config.yaml
n_experts: 128
d_shared_expert: 0
routed_scale: 27.9
router_bias: true
n_groups: 8
vocab_size: 4096
Below are experts of layer 4 (counted from 0) of a mixture-of-experts language model. Rows are named router (the router's row for the expert), gate (a neuron's input weights, with its number), up (a neuron's input weights, with its number), down (a neuron's output weights, with its number) and show model dimensions 0-127. Each number is 500 + 25 x the weight over its row's rms, rounded and kept within 0 to 999. Numbers have three digits each.
After each expert's rows: a language model's description of what the expert responds to. This comes from a sample of Wikipedia text that the model never trained on.

# expert 41
router:484516477518475482511535491477518524499506483463485509511478511495482456536538496501543505539488524489507511521512491534542487510471497467552485468450509487522533475500515502494518483489469527478501469453520499535497508531488549521477511508506487430461496501461492524504515496524453483509491462540463512515523480544458497540522468492501513518496538478550509513472530519502452520487480
gate2:500538490493510490541525524502500504503482478455464507516511507477554519516519579513482508522468527517490454482551501496532478443497533528500502506484505494522513496515488478536498541501516466476524453476499516479523509488519487475485486486501487498512526559476510509536458538503492494503499483522540515560482510526467461448489515485500476470513526471516505519500518472550508516497468
up2:524542505472438439504506506459485498498476462527490526487493535504490533489486473499484517507495513525504511526476501505498528534457507510509472517529469503509561513479507487533452494544520472502486468527512552490540499553477503459532498522550499468511494508480497538520456515456459535519507501514517478508505466478492525515473511478503529516483483518462496476528487484510500493546479
down2:521507470535514475498499492510472539457492538513487483492456487508463503510511520527494478511467459499515508503492504502456446501486475487512492462480474505509475442536513467501511477535547484533458529503483495439449506495503502487465481484544480515529544462494477476501507494551475488486493473539520482531539521526469487485524484504521482473530500505508498503525499504553467467484476
What it handles: Prepositions after roles

# expert 23
router:509517499499465535503534479476540516483513469471483519498479525492459480508503504528511517514520492519522536493509503496508484524482458499508511453468526485545533502509450490522543488533509534481516469475512485522501507510517521519476518547473494480466501485499495495494564524518456454504475437531443543509520469509474486521517464527472523508518549474533508503489501550524476503489499
gate1:494524495508525503539573467503487492483482483499509498504505474473490506504490498489481497508512489502499494521493536533492526535509546474539533495441488532536488485527484465534510502548449473496523539481517504502480525517449474504481477540465523448503463513540466479477488468526487483481511452498497538489461495510538524488484490539524532513517533480546500529536486519487511513485484
up1:501514461487515486495504490476505456500449494551533485501466531495505512522497488494535505490510501563488492492487479504464494499553446518495484480495514518511520500475510464516546551526483478512486516499575493480456476473521510504469535563507491504488503513501502498510529486515505471506528488532540500497492467470496542526489519533467494482469522529452485487532510471507513498517440
down1:519470493518555495482563483500421522506498475488490493492509490507469485486554498519493476505518545466473499493509510514484502494506485521495472514509511504549457534492494496455508487498528480521483514488518520495513516478476444564477474530489484491474448516496520472482479469467510476498512488520484492502422495517489521492489478539479451507502487498497483479519510549536539499495525
What it handles: Accented Romance letters

# expert 60
router:483515475523488485528505450465513503480513484486491530455495521492481467553500491522536521518490563524536504500503483545543508515484511498546479511452526489504524509502512507520512482523490522467480488433519481529497498524497508508513515535454509479463482491506483528534507515519446509533500470523454497523531472514489493500517464541516482498473506447519506532464539500479474507472469
gate55:504503522513527474519499486470502453468515468529501509515520499543446454499507511499525521479506510484532500531474462474454523509455529547523505493499495495518530528503452494514493476546497525500494499490455486519507552497470476525505469538500521479499516475505475506518492476528490475458513479506520501523458482453510517477467539461508464520506534498494494520562461505523530546505479
up55:487479498459530493449527494472512471492489466492487493524512485519483475495550481509494541535496528488500515495529459499497531491491528524520539517488480496546504495501504494501487504525477438520466496481493557526512493551512479489550518537463544470548469541500490487520493479496475487493503484535484515492478507462510553519474525474504464521492509550461528504532476499512523540498471
down55:514473508492517519445470525457512546497561500487499548560482493469481484510516492494489494507447499508524491452506565523477490487495455516482503484499482500515487498459485496482455509510525496492532473480490480521514478490478499540514476491439513475514515490519502465461482482496487494541520492494512496485508526520485492516534521522488501471522493547509508538475460504464567518472503
What it handles: G words and by/from

# expert 20
router:476534498523467514546512472468514516445445498492497525486491513474486493536521519506515527527519531502507512513513480519549480512472463488508481500498540496545518464479471515558513497498495534483486452501495470517523496502516520510498509542507501471477474472489497509555528496529477474494458469529481518519517491511466437535532468509497539488511550515543493513483527513495472514463512
gate1:466495507493548443500475497547483529507477502498482519475522495498510512468511508505482508494518500451496534503475470554546468502522496523487495516485532510499520507454495490515478472521531536519490498503511539505514502535506491478514532493468479493516410457502439523514499522522519495493523479507492491500526535496443494517496509520467530485461512533490534551471491495458513493464525
up1:505469510531457515493490524459486445498537565498504518513486515511513557560538527456489507491515467525474493506484482437507521501451522497545496503483485498511477482501469511469529514535477502471501493494525470477524479462485530505457507507515524503493550529504551511496524477497481473479485548508475501502499503507506490446513500472537496498489468479523519491499488529503475523463511
down1:558504476471465456513566476485527445494436504525496506518488503513507504442509517489555522501532530513485517505529512500490480538534512511541452517491513504526504476469471445495489474446505477508524479505537482477486476489512488508534492522512494442497517493488541482504516466508478541505474467500539498498494487504489472504495499482511488493505548535491524503514511508498486466501469
What it handles: Ep piece, titles

# expert 17
router:491510513490477475509517501493554511459458467499508539508488529488465484501511502534527492523541547513528521499492484523521469510478500474496511492448502510511500482483508538493522448500532512478497445484476458531505480536513498539482506506493538452457476456491486499511550506485477483508489474537509506515524484504505460510517457507481478521487564475536529504463533546500510529473491
gate0:545488502507495488486515528478551520541493479479468547473424478483489516537499508530473481495507506498540526497496507496495492471485526510547553521466533540490514536482505553540530500503531457501508451539506483482506463526482508502488496483526481473506485503494489527506468487495543489464505516487508459485481496514457447487499522451536510504498488454506512506495490513487473497465506
up0:479503547493506493528452504472489490473505498480477514536477524493528484517495516484496485518548507523455492474525516434490490505511532485473452483440499493531520516537480545505510493495549496484471479467483426509510477485528515505491511450524527486520490507493494536487512471527495520519506526563518520500526428494506496495503510520541547511513511513501503471514516516512478474505522
down0:508480499550486508467460491507507529496492497439549481492501462502503493519500527496481508453503523491484479515480483527512501486539496547492520486490532511477528492496469519499513514476535508525470529521462492513549483499524548468505474507478537542440511497520488531509485529499530499558481531459457486511497514525474533526497506517542504501552457495479511461498548522501477511526497
What it handles: Pr, int, ext pieces

# expert 19
router:498534506525497517499517466466516522504500432490512530482509510485488492529508496527510540503498511519529539520515490502549455500475473524511464493471529511524513503491524522517530517526524518490445474461511497502484488489537558525477527542503516430506503492455523520540558505488485489531491480529477495526522465516480500517543449542496523475497525504503517509490499529481487536480516
gate2:559517494509521500496508515494513499531491495469536529499505477504498518519524495526546433488519526455487476523494522475506513538462497482471464509481483475501503488496530521523463478463488525488488477511472533484493484446492525488496522526539526470508500495475457514502520496523490485499474495461469502491483548454479520486495450529466477511510562506563489498484494476510510540464536
up2:436434489499504493505500476489540484469523539521484504530488503491490479468507533479458486512495479540521507500469475489493478477519457502538503509536498488510519477528507465479547512529508505484501538487456470490499493562522505483548484477489497504482495495503531489486480509487515466511507509483495501514481463495535459497536518492541518474468451469454537527540513510504503442524474
down2:499489498496498520499492467476482533488534503538544455481509498478491493496489474521491540489553463513501511499471473518495441473510487492558531506485514528506541515492496472513475488526487517481464472490484507497529468523470496476449493530490537461465515520495479476437554541485534511513480497462497498490535486560536530489503502531490489532501489468489524480513508486550492514502473
What it handles: Short mid-word fragments

# expert 18
router:455504488501468491547512469474503495500483498457520527497491539494476464540526482523544536528525540507493522503502479505504495533469462447551499447487509499548502490473512499498506492541503487478475497451520455539516471520530534515468527521489529489460479481494510492541519500505479494521496482523494514505524480537481466529513464556490515475495519510506503518481513527519478527463461
gate0:525453463507491543521525510480494501520534513525472534537490452496498490527466494490513485507493475498542489560499498455491452464480531525499486505495480495532449514467524520490531481482472491477524483533536516492507478538494495491489515504504498529510466513430456496510514472498443557481515510497512485534520504493523538495514518499486480501480533482512520541523509475520520537494456
up0:534462492489446460570489503490482500517537484516519475458484472504485465483495516521505512461503470491541508530504536476494494496520484527479462520463484484487502465507458522523457545442508535478513514508517498505496531487469506497481512487492521509499524530494517542496555508492486476455504496529463500524503534466463445460519524509504485517489525507537521502482476487522505522525468
down0:484517521463462516498515500508484522471539508478517525487476507504533495474513515503441501494501455518495492498488488470510493506518538447509519486527517502504523488502503511526505499520491493439506523492514503463513481489468534472434474477490506515503477500530484581537468513494459469538501543492484497513505530518508456530470491499476465453501458501494512497555518502522500565512477
What it handles: Article "an" and participles

# expert 38
router:466526516514504495511526510474519527488492500482492507491503520469475475508516479516540545512542525503523516515491482521528509504482479480547494476502532487529543489491484523508514500488490509488478491459497475493528498522487545513500526528468525461482481478491533542532526517501450492510476464519462514552525484525462484553521450538502566524488509502537518541473552522488467517463488
gate0:507487475483518499503537551505495509531471519526469505515502496508490480505508518482527542495516466480472528533494468467545534500481514507504525481509472461507546506482503526477545491521581487512495506498529532509471500565530559486497538469492544458519513505464532487507503520503475487563519463531486505472488456503526484486510500509506485526528484510525481505484486512518532471516514
up0:496510522483512522482478499514511483485486507497541504525491516481504510461495493497493470496518479483542507477547504533424475534503523472501482490530549553491489502509479502518502507495446523485499497489522499453511504463491479541503499502545456506458514471510466540483492474530480552481533517465499500505522551510458510524475475487478485503490511525499524503549486483456455528477452
down0:539517506512514497494476547499460499494479486481480502512493486512500499521488515503526488495521494532505554511468503487482521512497567505516479506523524466518525483555528533483571520520495550497473523500499488488493547486540536470476512495477509494516539465495535465489496484527511488547478538485506502509566499501483496461541448499499498493521554544539509489521479520497507515531483
What it handles: Place prepositions

# expert 25
router:473528476513478497546512492447499500514448459471468537511494527456469464501530513510537506532492520491548510506523476523509496499486468498557483495444507487536486493478517493526504513496491512497462479470497495494515511542520512502495494528448533424480473456530517502513538541494476475523483493509480531521518496486496446513516497530495521504515554461501496524493523515515491505486502
gate0:490515497537494541497518519524498509531481499474504512516537417469492448539491548504492450541475500520510482508453507518482466500483509483498503502496509503501445445507494523514480480512540494510483494525491519517482467512517543512514559476525508514518498470542509533485518519496474504498503474521510488508508574512542503550528484490477482505476502527491541486493510495556499511518508
up0:509500509461492459485491518514504503435541527505516512501481548528495503476501469509531505459509499463482477498531497448475526500515492523497511494503440483498523526531477515495526509502505487501527559462490459476554491503494501511493511540500498487505491546488488478504478449500550502519472539479493534496473462459507530479507505501508497517541533460504456535515482494477491510488438
down0:535482501529489498492483488464529488468535477504505514480499448468463497525501521467493488501528495519453501494521471467502471518498476506472497528545488457502511505530494523474493462520484514474547475455489485533502520494522497484535510500488516512498458533508546567466485533488550509552507512502520497501456495521500490544519484536476518549511509499462484529504463548517481495527481
What it handles: Stems before -ic/-ist/-ity

# expert 53
router:450532470504493470541532475460520503494483485477506532521488529501483472542504514520509492531531551516510511470524496546510487509475489479505480459471513451514507460498473511530529473535498514485466483505554499521494519510524528501505526484498518486484483469477491523544504520550445482517491470518505519539499501515478493547503485510502528499498524494562550525464535507462490521495473
gate1:487479483471496477482502515503464509536482528487513512534526452472473484506498488481488495541570486511538485557521507479477550514472485501515545494487514485482498461501522438507528506491504518501507485475524460510510478503517492453504477501521502494445481493512504460517497468490511488465458519518537446515562502474520469511490502511528514507482535521507527469500523525454514506455513
up1:513464527498531491492440484484532477539506512502491490508527471468495458522484487506516490613554494518504453545488508493445465522518478519501533512489500484490500456506492475489489530485480501482487491449512478503522504505500504496479513485499482465499503486546499494499530474511490512490450485533517510503537518461492478516526481523497541504514499505499523490525505469433472504482495
down1:502530502484500508505502516462498499522474483490507499491556482484566509510503501522478467506477439494502504525530526533474502527514487498483542517485445513513505513504527514494479543513509492488510513472536498500510456534495500492529475475479493508479495467493484517512498469548537499481458548501485479476462503540509494489513520535528473475496542512534465519523524547470488499507407
What it handles: Ch and outcome words

# expert 57
router:505504457540480534506524459471532540484504496490504517517485527451441458505515486501506541522522519483528530487527453553512496514485480441521489477482487480512500497507533515531520482499510519506497471489511487531479508527521515517484519531488530478479504493485490505526514528505483471516465410524483552528511473523477477542542483548509508507488519501517497522483509520468477517494503
gate1:544505507461461496508445518463483508474470507530517467510522498524501508477494531488505479476489468492479474520473489498513497482454520475487534482455502462459513520483488487557534499532485487500543530489520492488433474533525486446530482443496466504527510441469507462520481512496476463509511509503496472497524521479503480490507480492492496531469525501507518556493520471481519507523505
up1:500492485506483493559502567478472502461421496491499494466509466502533500509480507487516487488512477486506516523519509570470540524479509511505512506482460507487492508504523515535509504502503480500517478539479487523448493486494508514472509488494529453493529507539514519561485484440490489482542510491507486476480511507490509480552492497545503486552550489524519525519467473479518503523483
down1:504551583526470520514541549491475459503473493518507508460503470498475558490480508508459499495526502514517534499470496526480516503496528483553499527497473505506525484499529493506492487476484503553463518515550526473514507507556532486474472492509472534506508536500502499522488475471553484498459507459496511498502477499506467507527469503478518488522517486545485497511468511512472530504465
What it handles: Name-final pieces

# expert 29
router:493527479532490519546521504434499523480491470450505529475469515497458499549520504502520485499521522508543511481504480508525492527486485488526500469482516495541501483543502510554505484513514516479464475477525496477477486525519524499486503514470552479452486463491500534531503533517512511507489492539517534493499483523477493551550480540485531496475487479524522527482529518500441524475460
gate1:497500530507452510546520507486496539505532519526474509526492526471479489496516488482542536523540524490502439495496520456484510503506471499512470448503452483518491522523478474519467486507474490480467499493462517522520450455473482533547519571467522489525501483506502507534480523534469519529512535488530542517476512515474498502496519487477517516481504554460528520497508495493479492498516
up1:529480472520490462481514496468443531460489520516532467495506485496514489518483548500524508478481509523474539503479496536536545441462522523484517526514513490504500533493482509465497505494471538492472502486527521523489571531525499442500481504523476479452467463515516504532457499489508473502529489472529500501489463505526501495458494471466475518513527505498473453521493492531527497490486
down1:529501494506501501534477528505523508501491526469510512523524469549535505500552506464518454479450482439517472533513466494484512534502477519506502506485470500511482486486519510502490542486506527485485506449534505495460498520489509468502523498497524490483500459490512550529496466494560555451537498507526516476467492467514523512472512458501509503497512478538506545507559500491468537496509
What it handles: Lowercase c starts